From a checkpoint of a small mixture-of-experts model trained on Wikipedia.
Size: 13 layers, width 256, vocabulary 2048, 42.3M parameters.
Training: a variant of Muon for the experts, 404M tokens.
Below are experts of layer 6 (counted from 0) of a mixture-of-experts language model. Rows are named router (the router's row for the expert), gate (a neuron's input weights, with its number), up (a neuron's input weights, with its number), down (a neuron's output weights, with its number) and show model dimensions 0-127. Each number is 128 + 32 x the weight over its row's rms, rounded and kept within 0 to 255. Numbers have three digits each.
Before each expert's rows: a language model's description of what the expert responds to; "gets" lists some tokens that make up at least twice as much of what it gets as of all text. This comes from a sample of Wikipedia text that the model never trained on. Tokens count by the router's weight.

# expert 44
Modifier words after determiners. Adjectives and ordinals after the, his or a, such as new, New, other, second, only, main, plus inner pieces like T'it'le.
gets: "et", "it", " G", " dis", " new", " New"
router:101104135126170135071133161093169098152079162139150137137092144097117096139107185135162096138133196127110079132117089123096125138120063084121174161188084102083156102122079088112141104118110180167079103183150132113068105145128121157087091136181125147143122154100100122106105138131157142153111114116140117180148103111157091122137110139181098175086149091119093089142117104101086115047091
gate3:074108113131057143148127151106140157123159109176161107163143177107091118159170187168118110181115171137137137145066143145141111179058033121159133125176144086058137139128132151164150114105148172113109129090158081089129113148173141133118128162162142115147077128129099124081063124155179162081183117088100200163172143104100134102156096133198099156074138156102118146130097136123105170111137
up3:132169117079142187138075062085078118170161127121120117090123119092107120121089106152124185176097151112140117098161136118135146159128110128105146100161149131109084114121116124106143116098172116133090150152108099094139135065092062132113176111196099148080141180157175115185159107184077126036138136109113096103189123151142124122146165145137113113155110146123085133152142102123144147103102
down3:126092183146131132054122114119159102111157183119146090129145094149137118075143195108144132090116159145095141139134101203142114144158118151115105071136124135183181151144204144130204128131107111084155135104115140145165152129054071114134087146111091093128104099170167063177082164148089115126080121172111076129148153153117032161175158144200086132091127070144103106098132109130135090113119
gate4:146103141121137156163135197132083105139145085196169138114178092160182120069061118188085041069113104162137147146140147153147161161105090102131159179132074122154187103153124124163146157130115131122077164168120103161128123150109184193132093143140067075171192123119090158126088169076155097108174080149104125096115159051128187175119129119196166124152107091087063142071152097144091182097077
up4:103092185107130072184089183117132124120148103125121116122121054124147121066105118162107155135075101129161109136169117147170141141105100075156099133148105135121108143146077116167121112133201153158143136100158152074104130166158166152144186144131124090119140119131082080157122144102142120176087171156130142169144120093134135140118168180154134144063099095145101124167117136177089125132095
down4:142141103081148135157158153097174116062135078165149138122134135148166172165077112059134108121204167155139097098152100137102129156067120134156159149159115102186137180139129093184130131118121120104119113151044176121100150122152155125073147089149131103114127180116163098156118110121131149126177132167109128157167096119095143161138142136151155094104130161136095109111157124208103127157101
gate5:130129087090086157105136120170108110151124177154168081155172141156088169124136125124148085154124174177134101148194131153123097125125139139095194113143102145093128090167144017079094215191114098136048139177137099090113162123090105193133108135084146165134105080127076146181108125127128183067156115144177097144089114153173137146083084136139181140162184120127106143159144133131143118073131
up5:106070102078162125142101126090158116097051172143096156154130143089170150111137199136136173133173136132137167152107134147118100126132154106126077101150144164131148091118123138066084149096117059135141105131150063149153121108127085157188152177181158109158142148140062051111098084159092142082122109160114171171059140143112187108155101117100116098137097103152080117116068115080143064086135
down5:151099093149089173186171122136140122175155122134094116105056131117129128112077104148126086140128143129113090135057121143151144135122078112190172101154153062108144124109123141155119095112164166119116101136171124200148067139114138114108095181127162130153120063135168190098107156105160082124175079157213096127099120176155075160168157087154099120169126140124175187096154032130117104152125
gate6:105111162183156113122181132092082112094121128135091138149168093149094105127121139093143136148069149153135121125119115111098129126082105134137130115136117104130154146095130108119144141083148134086193130141154095167140167108200167071170082129158167154166120105138139132137091107178160125131138047077087145141037079138102112098083197136088151172104145112120107176104075070106139126094132
up6:109166110088116122167124111134177036108151181074123145102127168142074087106067121079114137160110092148131140157153147144152115125116134034161125190124109198208126112119180147141091126144115089142112144062163178146102088168149104179156079125115086155060162079112153146157075137109099110189090145104166205062115145129149197094155067113121125121132112126068088119121166145197161106124116
down6:108172114152138129106128167116127136114097105153157104170166090120152122163119109151121107059112078174158099159092125167159125085083159144137147111101120154163112161138105140121127135094092071085168137073121129054124110114100135143147147126075167076087150178130105086108122117199105095150131129135196123115149077156116171125077143139098105131156104190130117064153099094128099134164136
gate7:125107162157109124154169141109139125154110178131111111124078100101142149078097138138185079102189153114143170142146087104093170055114088079132141119063134087109183146165161144207093112138108160173111075185140180127079089149077118160130092147108119108078064121137166094129123099133157097125154125097126120100158126136179135112120118113177061079157137056113119129161129126111172142116176
up7:120105167110130157172059143097175115086174116087067127075151087136129122137150139161119082137108132134107156141139157117130151146161155149134093152130120144137113134162099124084117124132132120074130171085132144202103085091137171158150079113160122159117099164142146067175089072098136106127104126136177185159197131112044167069094071085077134131065147122060063164123147184070174160101061
down7:112152217154138156122179115132030106166117148087161127137072102121124059159121087115173083160093098143143142124164112153134063117076092134110124154180105094184152116143153081093126171145160138162118125159119088104144116139145159189172105088142137188088140096157193131061093103091109146088046095120095103128099096107100159129159176085136102163158060137116115141131121089101105164151127
gate8:089141123100197104095136150060119120101120116159106176157111102110104180131119080137160133082201154137127117187184159154146055120084086095194185161144087075175123135105143066114099140116178109144125185123122121098101104137179165151064150140116129163083118080095152119077041116188140133137107131121132204149178108103106134072124134072141109156171134158143104078104157123140155101177158
up8:077194149134204133095136133123146120103099102116144164120178082128150174064163090112135106092111159152109109143155206138124096127104159135121157083184126149176153078107118117141110155055058082126097195113105148130052053121119170160081128137148090098162107142090138156146191129087136092154112088177100101131128111141148081148125111106155129174164087112174112144098165043153113177145174
down8:136124198133137173110106080152156142103126140137119155165126101142097151182111164122157165122109132167177138150087136177153157159171191094146115114113134106087131118087163104134078104098126130156148108085158190156201122127145100117104159078125132230091125136172139160148156107097168126169180127105057097121085131116153152038188148109192087137180122087113163100128109100060173130101165
gate9:110164154092078097042206151136221114094097123186185100116121135130087165183143148143156105062080163112114154145132103152055142124191121141130152174107127172092089153082143140123124105144054129151084133138075177157031139120162103138099145108181113124124144161116102152112143069116134121073099145088192145140141123121073117125129136103180118133146119117093174110170214141104101129122156
up9:097121186193121153140107100097127097132183099203111147181105122142178130130132132121154089130110126094130131158132154078131168122131113188171127169131117133120132127088127075136113110129129109177122140097161112123123181100171122100147179097098133098094177123120126132215128067158101180124088100176121148132093116096117118175136147152118084118105128174130154134123070150156078028145117
down9:107147182063144122127140094132136082164083126127170155145156153129150129080135149186149126170140155187196166166117071101120099125072109112136074050139139111118080183093149194111094161114166101207169095132144131131124120146121136127133165116104160147111139125153106159064159160101107074141093129138153174153091097147207149082097097066112137091110160121127095167149123096093153182077084
gate10:106101105200115107108167126133145135096155102146123140176103164173105079151130156134156093204198149130056178146195122120162133123173110163167144152133112104107143117186098135181132169120115125131165135136110172139196153144055127106138135155085147184156190144107153134148113218118212139154084072117120148089124194158152126170136092130133110106094108136113123108118089134132100084137130
up10:187119190135155147109125118119119069163167120079165142100165116093123170116171090119099081092162081140166130148166136132128105149101124156087073166133167170118123066187077148128172135214127097101095155104149224123126143178171135136166148087117107134121096162150145052087124130123189131134082149076158134117105114169135139153128141120132134142117029142105125132120115091167126131124081
down10:105089055098104107151104138092091190106067147085101130115080151114110141140091140102119078126105112144112089116186182164140114156129166083145146105145167122140105122137163125060157120117132143118122156139149174163146057117072139143134115146113147114123176138108132162121095047121174124145187083114178113121138120140074154135127118115079138160159093196113099135172121156192138180163159
gate11:119068163130159131107099164109137152177138134127149183184098126084123087187183136156117091114100169169218073100116147139093120137144110081164099123118176140108140107172166154188167100123039147158085135093035106183136151165141105159151178101130203092119144094108161163105169127133053170111156099143145170126130126147150095134120129186075145098121136141105093099095076099091116134082101
up11:151146156161148088125105135144155127100156145172118103053127156154176156140073063123119117120159121126092157114102133120044096155117173128186154132134114200115079137109134103215115161128144089072164107093197143095189081120111140118112170151138112092183162177173114112180132113102127122121109152174116193140148110134132189084147165082111147102154142145144095116122163132076159167157129
down11:141113109175053152162130147153169116154119175175112137081089099184134137116140099149213148162140118093150190144023176126139113103122159148110110121178082103038143105172068143122090104157140144153158192111180206142093161120207117115100112100166177139052130144112112114194162176157133161164137083115124131147137135098092182111100109158127122094109122120100140141113122128081129091127119
gate12:116059184081127148088113128167139132158105140130106076087083151122145093176098125075071161126104160138075127094118117128118095133135054131084138178095175142115149157119152154178111092162052161135115145175131086147125112149111093140116118128151151158136175153127132177105083158090151059124116088107137133119175148087100157185109143169200104163095180114122103158090133123126133199165102
up12:138118099141090157145148114136129181111163165112063122125099117154094144202102178128113086158137208155127077125148061138150095092072143126129152094160093108163121129076145051117078187149128142150143134120184170121173149163153131139125141099126119156105155156162098094166142128118157101177179126117099139100116130181121095074131126053169098160111107149097109128155138124132138175123093
down12:135082115092138160143138103126131104163114117097119149110065135126190078145148176125177090142147144135145106082135110142147164101130128149118042167162164141149089179176089133116141168142105115134171148072152126085112084135069117157150132101101089185132095143226094135126158176126152119108078143123162126137147134182126144177133092097143123148150100155131144112127188132118127083093113
gate13:143115087191180138175086168128167165095107133158156119159108101116075154174131116106087164124131158135172129180130113122077048183114150107118104157171133118146165140111135089093125060104133146161112098155178130158085072091089105095092157177153193126148111065086160124134110206123116158156181148084098129180105133155140162129099100130136090072098121109155172113143136162135134146070189
up13:130103163118180136064117122120135050117178109164139132080148129136140123122103133110100177085133115148152138164128136108110157163136114108114085138068142146130142198160086139141117129103120137092079132085200094144069108064152124097087137176113112196126191148116143100118082104159111170120161109119197137078133065143099114137137142183124121077081096096095103115103155099108151093101123
down13:087152099142144090163074090083144188145134134078145145095173095131118117127131100128115118144205148168130168121116109082079162147119121092169151172139154167102156176165164150111137086139075120124128116078151202172120138117148205109177125160113102100110112105095095080107114158153124174054114144109138225117104103173117124127197131180080132138148154174190172181107148128140148136056144

# expert 33
Adjective suffixes, nationality words. Adjective-forming word endings like ic, tic, al, ian, plus nationality and status adjectives such as American, British, German, major.
gets: "ic", "il", "al", "ian", "tic", "id"
router:083068085164120100117111108153181163213085167155130130107145158140138077173093100143169095111121127120097117095144142141080144123113088068094138137150104092070129124102062124104128106085117097130067137185161129165060091169127104189051164168096181155203119044127172105111154115167156112113123124182176128105161120123123071163175142128140154116113097109134146165101127208131173120107182
gate0:090097082067121191188138087165145107174089179162165091158139163102135138096132138119124138087107150168129129136116186093159172150136149135165135241120152144079130040108111124122107129097089074158091107140139127138078129076117171142081185164103165132092172128122131136143127113089146101176150080139117087134139148079135123105138140113127152110123142107117112171142121137136089087115157
up0:147097090154110128134111186128116120138134138148105138114146115209100086152093179153171106158104169148115145123102113157100105142110163116166089133178124095136096098127162116139150087129166164093123187124127153142145127111120102161118130073090071168162132139147107134143093102092113132155129131122110113116083151131087108104140134156105111033123189159153123150132144113028144059099206
down0:157098090175166093137163082138138128072132123213155103143170095119108066142119151141142123189119140162137128130150160105092113111145098131149097083058130207163145087137134071179152126120110153107086133095063128131141165086154141177168126127112177142168105133118105191122059169100112154087132095141139116158175134098133097143169117178096150175177102136095116108098133146104050140121147
gate1:104144148121116126176088143123140153126077181169078170123141084140115062117153094169142086130091099100093078153081126165104104147136168024121077159120120183080110164124083163132151201096129216197103131074135150125178182142139168145138175192099140158148120095080101094128178127144059094117128131104146104119134118136089155121098096179129128159108136116103120107096103118142133076072134
up1:152123146147107205098101137123155117133108088075086130118077147072117196080070157129094108094146177107200137143139064172161065099135129111119169186147159138092210141191090135175107144110085118148093086117112185133108123135185094115166110113117124139133119128162129206128144095162154157061150147138166117100183123117169084116133164100191159128129113118117083121200175133110124118097135
down1:203118118074124138092017153132119146059128110156073199113127121128090145145082144182183076142136104159100157124075175185109133134162112113146196168136095151170126077154118135139164140166101164103156186131116128105118182104149091151194146144137164146167124136151093079144171101126105140097130137159149130138208124146095146158109115160123209128100151105109163142157103094163115128142147
gate2:128081173146131166148120092128150118169126187147149123035111172135136148146097102094124112102110163136084186114160156118110126123144108115097142151114091064116179118149147153125122146148114119146132121197143141148085124153146080163043140159099120120108174112126155146049126089070156190109089151099148115172135115063151075120120131125119092142147143155096112217124104176113103180149150
up2:182122152186140130161095109079107052063162084103150110101141167132155141159150131162154160110110115085122109138141097146103137153180167133142072150099162129068139109140140112038118095176199085183137166120176094138159113157107166121103103151073129174098121124141142148104100076127140122089124119094165139087171149122143155145116152157116076179070116119133103153118104084134086127096174
down2:108148087080188139077130088137060124056172083081178163126149109155113113111139129082127100116110096096129158163120113164168093144168088188170079214137128095135119123094131108142132128121093134142052178164129150112126144135073105210148116144113167138140137149073089141132148113107132136094090119132095098148156140196057151124096154112126136088120173096081171141071106154125125136141134
gate3:016139075140130160116075106075187135139158137128126098116078178133093095149176097122139155129079120127148146138101113128147091145077097109087117168077134126031109108171122136100136127078093138129160169087150109087111097143179177083166174180143136074167125117180151141137140134185118168124139095123157153124225077119058122044124092108144106159162111087134148124087119137157111110178131
up3:126193206120110157124144136059128106183177093082131147099149142124052157125093086174086159170158145116156101116169140076117104084150097183100125109117134095076149152144178145159111128111108099105108111160156137129157165145120095116103178108108137166124144063109146127175107083153148116087129107165058126190128135157137156133137195186140149072117106148099134152124146168121118131069129
down3:159130153128121187082142171060163126112133137151099149161143121144064157069095203090140171120144139161145175098134079195135107139165095100138141125104075092102102124152132083171156101152136138128155175093149175149194146156100106092150079090159116152139068111123184119102081146080162110128151134123121095135118140126133088084152085109110143155110158110111128125078139093097181056086106
gate4:099165134106126106127119133116125077132099077124179134169143121142139115101135131203096088095194062154079120158120157155101155160102151097143138134111101132131198096148095143158120076165070081121070195102119145181162120177108146145124110184117107106158078168106162107097073181134118110198111142121101088156101184115163125168038197109128164174134131055108119166068138134170125178083097
up4:102164132123173131120121117195120134208164134168158199100109111144132121118174114196123063146135141130160103113127081140137164137123083125169120135142114098115134156137137085127170113166175149154195127092085139122079123143151156090068129174104123142136144091152112097127117129110091073201126134099122178117134109111136088134180222184130113086105113114138196181136127071112085115073161
down4:106122096049108137103177168134125084074187125110110099131167101146149113191128123089118054137140139169159085151126132144085147172128119112137098191168093137122091168116115127141134118128119133168124084171098213133145122148109134109086119142165054102118119153192126145133131080129173151109084141128127141096100119162130177110099140149142124130130150155135122148141141125138110175143086
gate5:114141109078173083113116104168186166139144166207205084154175110108112138151174120129137101139188135176167071077114184088164152093171090135129146093180111111099152139113167100081098160175148103080051104143134129098099153166143096135139148094168112117135114047187135168098109120110119072085106050112179137142131092170141165150063143151141125134122134128163086180173133138098100143073111
up5:088059099114130146132136147154119116130116118229179112151166113140150082088111221090137128115158125142114154108092084121147156138111139105117112127146122102181126129104141147145125137146108136122127120160141125105139069160067131165167131175096076099151122167189144090116082085122154139121138101225168121111140108155139120077136169118094145066139094158151076212147130118163157099122136
down5:115058114090150104161168143147128112168128194096103120143107134129177183137119129097148081083115181192125127167071153132139118093141106142110117109165077123093143072103109103122110074101178130110133135125144117157140125147100182188125124093106177083112103078111109131147096130108113084098153148101147094120122087087132147073138177117083173130182094131153091196143124107124154124134114
gate6:122134105122142125119209127127139074126103114138114126141171132145096150090155131135116060142172148129171127160105142134148150084023071147134115143162092123087159108085082070087180170129153148113156128181141060134103102109192151129113148192157149096150186100084147105057175114149093141075199089047133174078092142097142135128123108117116066171098062155156145159177082133090149140167105
up6:161148113081097078130164141149175131059106172087064177123176114106100108082130100128116136136154113194126177161144119168103139094114128095125107134133057138202162121134181167124071200127165137091135139110143150107085134149119069165212074131124099118092171128149118119123081144122104155138102199162071179083162176103169142094140117091132113119149148150064117117086180086163129083141118
down6:138214097174126065127075160163137132125057106129163114149151151064094085155178068151141099091120111138079145157096064173117112104139161132186140097115102110158167130107134111143109130132073141136159100102122156098094093126111171143168101133138105121056089163129135087165178134156219154136180114112158136156181126140148165117108159200150174110111139087101114109140055185155083136111145
gate7:108149147150099113144118156125152148114134130102121113107065123082148131127117113206165089128132163059045156160119126102062157053144070130102163135123105113143168163123152161100159141130145166223145109107150148116078066085105159154083135150133144051118034147112123104104095101119123097109168170117171087093146122173094144156090107139155078115095126109141085137118131094159169102119170
up7:137085155134115151166102155147133131069132128070148110098141100064132105095142070159129143179116156127115171089171135108173117186156135131148126103187102127143149134125137102028125135123162139134148143067108102111140098096127152128126149078089112148152122186035151094214098117080154069122173138128192109124206159135096153094121106099122119151190117108113088121132153146115137066065098
down7:104156131082100126104144133164107116111082143163147091115142121148123130168162113170142123189079094135155169095130127141144103115081147101119164119160139084163138144112154074101175154121110051171158126117078112111106138112109191098184104055159155152103128156127202065053127104081092104071092146185119109099092118114128096208163133108137073148107161133119164140178152054173103152139171
gate8:149162171124132135155112114117081132117123113089159172144191170168139120114135098144124112043171208135108134112120071109132110139100081125127149160143086141188090124117196110091127127138157116121109154154139137093110127148151100057167098142174139152094127118132140055109109108159104162139167140173183186146117165153127087069121169096223116097191170092166133041118145113077148070126195
up8:119200132156167131112157150145132124233102119110131138091114150097163149065154141101129131103068195126204067127097174172156171122122065135130142107130142178126182125063155076108132100128112105133118128184118190136100143103119194113070132154129118147107103105113147087135149135125104099086148136130139086138126139128129120120148103088150169162135140108136122134046160148131141151112124
down8:116162158158151100109112103100110133059110207169136210148169130155114126144114115150077101101146129121144138096111154108122135115101167133133145140113106171094144107185123168181111204116199098126123130166163164131114107062092104093150161112102122125053126145168135159182139110170115126088128127146051133045102128117132166096145151140163168132158182097169095094114146128106098171071149
gate9:170102175179110115110144183176172160123120139139162112173170147100132093216167137171150129105115148097105172187157160168043103170115093135073135189065217139153122158114082159141078152153131095125122142089125175165096095151059070255160193135140150145115141128111127165121156069128114088107151122111163132106136159208095126129134155110183165102117140133131104136162159181064078110132132
up9:079165114195086134106094098156144118147169162189089182123153129064137106170097103080133144101089125084111079121129079082082144116104142132119091194131199058134180125120075143156133092188084117147095095075144118093126157175159148118130144120107145095145081086112102178120175077140096155154165147144128149113167090079097132153141141173087148125140147132170154093160138154114110055135156
down9:099144130120103109154151127149058125127116151091137140158138155068152105119141113089115116160151180155143138106112052089110134105116098125112127132122152094221083131110106168072120120170153134127115082111154128087116112057178128136126156107045144131144128098181108133087157148147099093116066100155140138126102132138148094156103115107079077105151106081125127155119126115112138144135131
gate10:153167133154096106152170121089145135109098097099116144171143200173128164147116176142166062141155118138103169122131126131188160110105152102110143074133107094105166109118141125094139182124155099110181151164120158150152100161142152135064141165098097156193157144136114105116110130135185136090148128150131146049063135136120101195157164107164104149123128125146156036120075192167192132148149
up10:196142118160157106081129119106112034167137130111119106089207115134128120155202107140119139140127156173093082166108119085101100141171158121125147119099120112092123146129104181109169145145149129123069081111138154125080145199107165139152122094146125132157092169136137099120126125127077077112092138126162134138159138173150158120140149159160116169158087161109148125077118209136088149203084
down10:140136124045133152135149138117105184136062091126079123101120100112147122137095176050117076173085122155102165177126104195091111102125182078135061132124169150108101131181130119095160121098113113102141123116115171125173144125127099115145178108114082131091101167199135155112090195098168087139119172072095142183174126165118158107066132133115129084190101120157148150168118131173103177147106

# expert 49
Mid-word vowel syllables. Inner syllables of words and names, such as van, an, on, re and in, as in Sa-van-ović, F-in-al and grad-u-ating.
gets: "re", "on", "an", "ri", "ro", "u"
router:101118112206052116076113115140149117138126130127138125106111126102161108133104134171142161104069128089133123105163157170062115125114167091137178142139128126114170160195105099121136098088080094153114202144135152173143116076185129122098113161118174110146126121122069101163155163078147203115062186110188104125132106158150162108147078136122164085116146082122157132141045096130091139118112
gate0:125100113123126193163131122142116098177114129117161099091129101121122118098166197181094201139125151159122195104137135137182190096110156092130152171084129173127125100119156086081114142100082095153141114136045107127102131099132128149116155135117104095078131136131151115121122076123153203115084118164182135110145143142071087079168095148166108156141210175207055143100148106111114123111086
up0:106090098158109099138161183155118138168130179175117097100158086217154125171087137200148131140137150150093166074127118173108164105101120112133074160130129100125192100097130153130149063150166173151063146132081118167172092150100076132132096085139115132135121185094123133133088148059148082112136108130104104140130113177040137088138109128147096088096128090178121106175100097074110151129177
down0:097109154184172086162161152147153136114144101162112111177174109135159138093125145189125118180138171116154143129120154113156081084180097082132077091067134137131194136152124106155159134147094201104084089143077142117097174084148119098137131122152147079125095118125157153162057097151091123106152139136103152145142113116119147116079142140108116125149098120087112117149104159080118122072177
gate1:078078140083107106175111090099077157149115119131146148118153122118151132070140118180133139132083114094131137134056130191104099144094121060132178075069151177168155093138067086158183125087149160158149137107134077140132140130145158114053134170098102129144159123156127103115163093121123122071121191174108088126117123176081126094154116194106138106089159096141088096127131154160072067087125
up1:131091142130167121138110152197143127080113102148126112146094087082073154118120185103143137073094155164147104137119092094194130148169139100161151170159155094096162150101077157149129093167134115109096086115110200186115112143146164147152122151150103136078158132120136152139150141189175148092053131087159071104147148140108111113184202127172111075150133130080093119131140136083132095130141
down1:159138154164142113147103098169117114079118169081099148099074078146080075090127133125179125137127130090113133157072170157116140145162126184153188129158101112160143078128128127139136085169154185079169101081110076167047184117106147108208062149184179128186107132120078080126143178133132179131103157150163108169184134161163161135075147160141159152070178113130172119104123143100122133096099
gate2:109176147150115131127113143070175161165126155126172132105138149112201168081096088195091122134085132153088190115100138062207114165122185129144174080117168092103170160147155140149112155121118111080159164156184156111112046094109115116055146221139160134200125091082184130128084124094127212116161081139176150139120054121159137129147084116162103101159144095093101182118154136147146173132133
up2:189127158153113144131101113110155105073123126124119182083135155135150169169116162129097166141116168151130160178179120173126156115132191213139118112139174149141091124094141116091076130136122137150131167147148152132167186102056131082158118132108133116169122114114085117185140129131165197114122144073115150078158177165186166141143133145160065166086113160118113121086125161116167122090146
down2:121139100037120066094089077211149088122112115112142150108160139107147150105141195137113116178136151130112169180118128109184136126134103200150114147105143155159094110102080113125121109163134111129123165132123134164101113154112139151159142085138141125122133174131146094109140154071088146140098099109084102179163093166112147095121145134111175147113132135117070131091113186183129132157199
gate3:092141136173134139099082180144144186104098109164128109118126173117072048170183074139128138135119127067169100124136107141102100122090132110132127128080160145099145152170131117080176097104122156098107179107146167055178113100235120089129135161129183102162111112152112098087084177117164159129143186087124191124128092104130124134156121140179054147115127131096089122154109097088126165113126
up3:117133227139129166109119114089122109179188163156111136080109039129106107104091125156059159160145156103127104102205115119121116073190081186135094098150166124114163122127105127094124125150168099151100141146096131125124190106084123128095151128123142126116105181100157109131099068134102096127179216165147127135144104133162145144150211173134104104151079181042117133108085137136118162091126
down3:176129190123183119097094105130105156126186165196133130156106096156095123086123151085102142081110137161082149194094079120120116168133114158114150158100135108151180146118133168132086141080134132136182164141156147154166128124071122125061098097160096182141131142200166094180100150098164114126138157127115113110137098124143076126108121175157188175119100120148128144159165084077124155134103
gate4:121125106063139106137180140125139094098115097136159127107164116160153135095171138183049089089134076178137124083148153088124130169128115042181160095143137105154153117171110117188096082135046102131076188143079091155194112132188197120107091106133112079176187149148146115109123136129132109081137113155077124151126156141162148111078151145137106089111107067112106132115158168151063169119076
up4:085113198145127177102128120146152114173171141099070139109120029120160145076115104111086132159060081142180158111088139130099155055100073105141125167148079103138107090196134150111114050115150133143196108103074108116140093123119130083117076121129109088110063123112133067149158129156154089195116161126125114110109102128125118154122201157148118107107154115111162151166105110136124104154118
down4:125198125151106172204156172155161137119142164173106155089139108164138137122153147127113122150130106161140085133178102185098176095054101136156194199146111165107170105138160156129155135147143136145148133091097179139114145099126093108051122129128158120153062175115128045122155082171202182110155126140148103149086061134090193123054145145132147099098180079089126126054118111157138154140103
gate5:137086056055144127122084087149084173144151179125211141121138140130101161100149113126095091132091142158144127128150157151126088139157156153171093108141108114113159143151117111123154159156153141085120146071142104133089148142119123199144154082120164154112099096141136159101154123148105148106148113130165056137102134153201140133133102132135140172158077146092079162138127117171173134041110
up5:137118155122142125140173099157119071070136206151103106196152125162152093104106128124166153140169101131088145110057099148191102155132131123138130132133127147154184136159135124062111124097132135161148123077109048121166101112124110172163168156187151121134158159113093069110113126153061155110171116144092143195089097137127113081105122124139109070070109149149111073119147095085140070105119
down5:162085104141138122159111118140090167161144130093171125171031143088171137161115053137109055129106180162101110120095151157143128105173111132161149146073117113172128092147084040123175102146170112109119144118097105120154084156092190133131122138103171077151149116127127194134141136156097107109192117126164108124130109149082106106082146130114126168211105124142132187136111133096144082121112
gate6:141106158176171126102152097105134114103119147138124128113178090106108155076120138103149104111113083109102121159121189100154144086123136128095146101150117170063166097133142139120125086160124093112150094103169104113142101117218156130117096184159157102116108101152126122121161128127114127088108085028154152116117117133151150148149180152093158148110119106137172163169135130121142112140104
up6:096109125117124137144143085071127127109121198087121122135149211124104110121123132114167114177121100145123096136093112070115091096188101110107067161140129188132150147128127133096096150124131132138166064083156142157126132084144135114201057119102113176086143093147150148164165123188111129127094190127099175087124121143151155094100083095097136141190137126118145174116149204232101098136150
down6:127120119145096073141086167140124076123128081129147126124135108114116129186165147179129136131092111161118167218107140147113147091151159183126137149093195096156137140122143122127171156096110132119183095149131133151125154152108123141144161127125121125188112154128178104135194064109098134118133108129132109160131152127226114107100117166104164077102101173149141069130070170200119114095125
gate7:139138161143106118119185152132095116122128107089152134119100063115160109102084094099135105124121170166152144080154099123058207052115116137125114147079091152108157160075163155179108119093089109197160101101125131163109130115140154134130128140162087089102090140098120148129093144151122140117123131089147158084150109075050135125107042128097118088127168078130104145131150116152153103123113
up7:119122154121124184102125185097167105134120161039143097093165082138089089139113152160192117124109198121184104115137094184127156202131125141128115136128125129087120099177122134066199135130102119146166133092129149144110106114126137109135084060133055156089097152082162156125093137158105102111144121067124174120181152137061154058116093106142149124138145085133151112103135142082195110044119
down7:094100141133115147106120149160141094122131124114159134171073144124200145152143043092124152166083102174116092156135104094132135116049141120122146103159126137193167146142129109119131144094113092163158135136101045160100138149122203109155114090114156135103134098182134135044059132090101071086058090183092119082131132095150050145169121139134104151092119132104131140120180068127101148164118
gate8:087118097189125186093128101159082117097101074165104167197113172098099112117097109173158134106138116098093112132124123180093136121106092127094116120109117119117111171161192127143084071130140118117150158141089114036088144110192170094116150130126102193059070117143125126078098092167138142101119122130153181115179090149110143100151185121125133139116188145148154071160165126119155126140170
up8:113187171153151171187139145166107133142122139090139085182166153073182134134162144106126103121099143122193085114150151195100137081073092100100114154137119183189118126095081081098067095130148102126082178153115160104125130147167167150100133086144092149135136036112193139110129085119104112078155129107108150138074163137111098119159093132162096186160079100195122090150150134116205178096096
down8:087174145113174132136124075148099060103114149160143159127127064136122136186132164126100204105119142136143129127117117150131093079094143100137141151152131121076117170088077123150053139170100125107111088111229178182101135091133077122113133099112167173056143114092163178168185088152109115125177110178122110031076135107116134178149103082175140125131132065125116078146141066126159141115137
gate9:066142114112138158040192160186152129120119130173128118170132143137115083154178135140097141124045141131137167085109168156091136166115157191120104140077118121167146107124100091149149154119077101137119132155099248142105137142138035157177093144079161172110152139125191116136100065131105082087159169126183177148143120154091110149138141121158131127157143101150117115102150160079102116126122
up9:140129151134139091158121081160178089185179166172065169100107094111172141131148149107117106111090132155180102169121152146147171090089167176117049174149166076105139143134106130184072093051146173214096147157167138125120128114154138099156125103114151159137133120130153157151215125159126182137128074103129078122120143098166179154172149122117136149074128186155156122121068135138079167153145
down9:098125133113102118190146104143066100163083137120126152134171166124123158170069139124153135100188138223134138139101073050117147137088151111137187092124157127118134155092149164093088172154145105142162128127165156126088135102194136131084146143158155169123134092115089130114191156153127082170108171146114075070085108125147150141111129136136097144098091179144095175154182064119155154112065
gate10:137137128144163095160114090138196136131130091139120171168082190177124166130116187112120075174132076119126086106192172131147148137095160125142117104111152147157138090148111127120141150082132079086178174113124145124217207090133135086119122203075177100131157076176149062145112159110148141097065114138147145088114169151152088135167122130154143175148117106100124114111088116150124122180079
up10:128162165159141131134064172125106077194164066131118134120174126163115178154171179125106117111112094154168094107110088126092101097101174129120115099131137136122100094138158162106163202154091106127102088140090176087094135175168127147126103070173074159159142121116138119126100136113126128112120125129189107114079138118155189141120089151121079191129057163170100149120149056138097063169127
down10:132137118136122089191166178059121197098077147111084154193122131116139120151136190120178157137134135142117074114123146170142127136186119129083094129085194122112093077088126146084142206122119090099151138103115130165211138125157128047130114106118131180092116122136167147141077155146155135131182097157021138150159119125137183105126112089117157148117099100094108147167162041146115140159128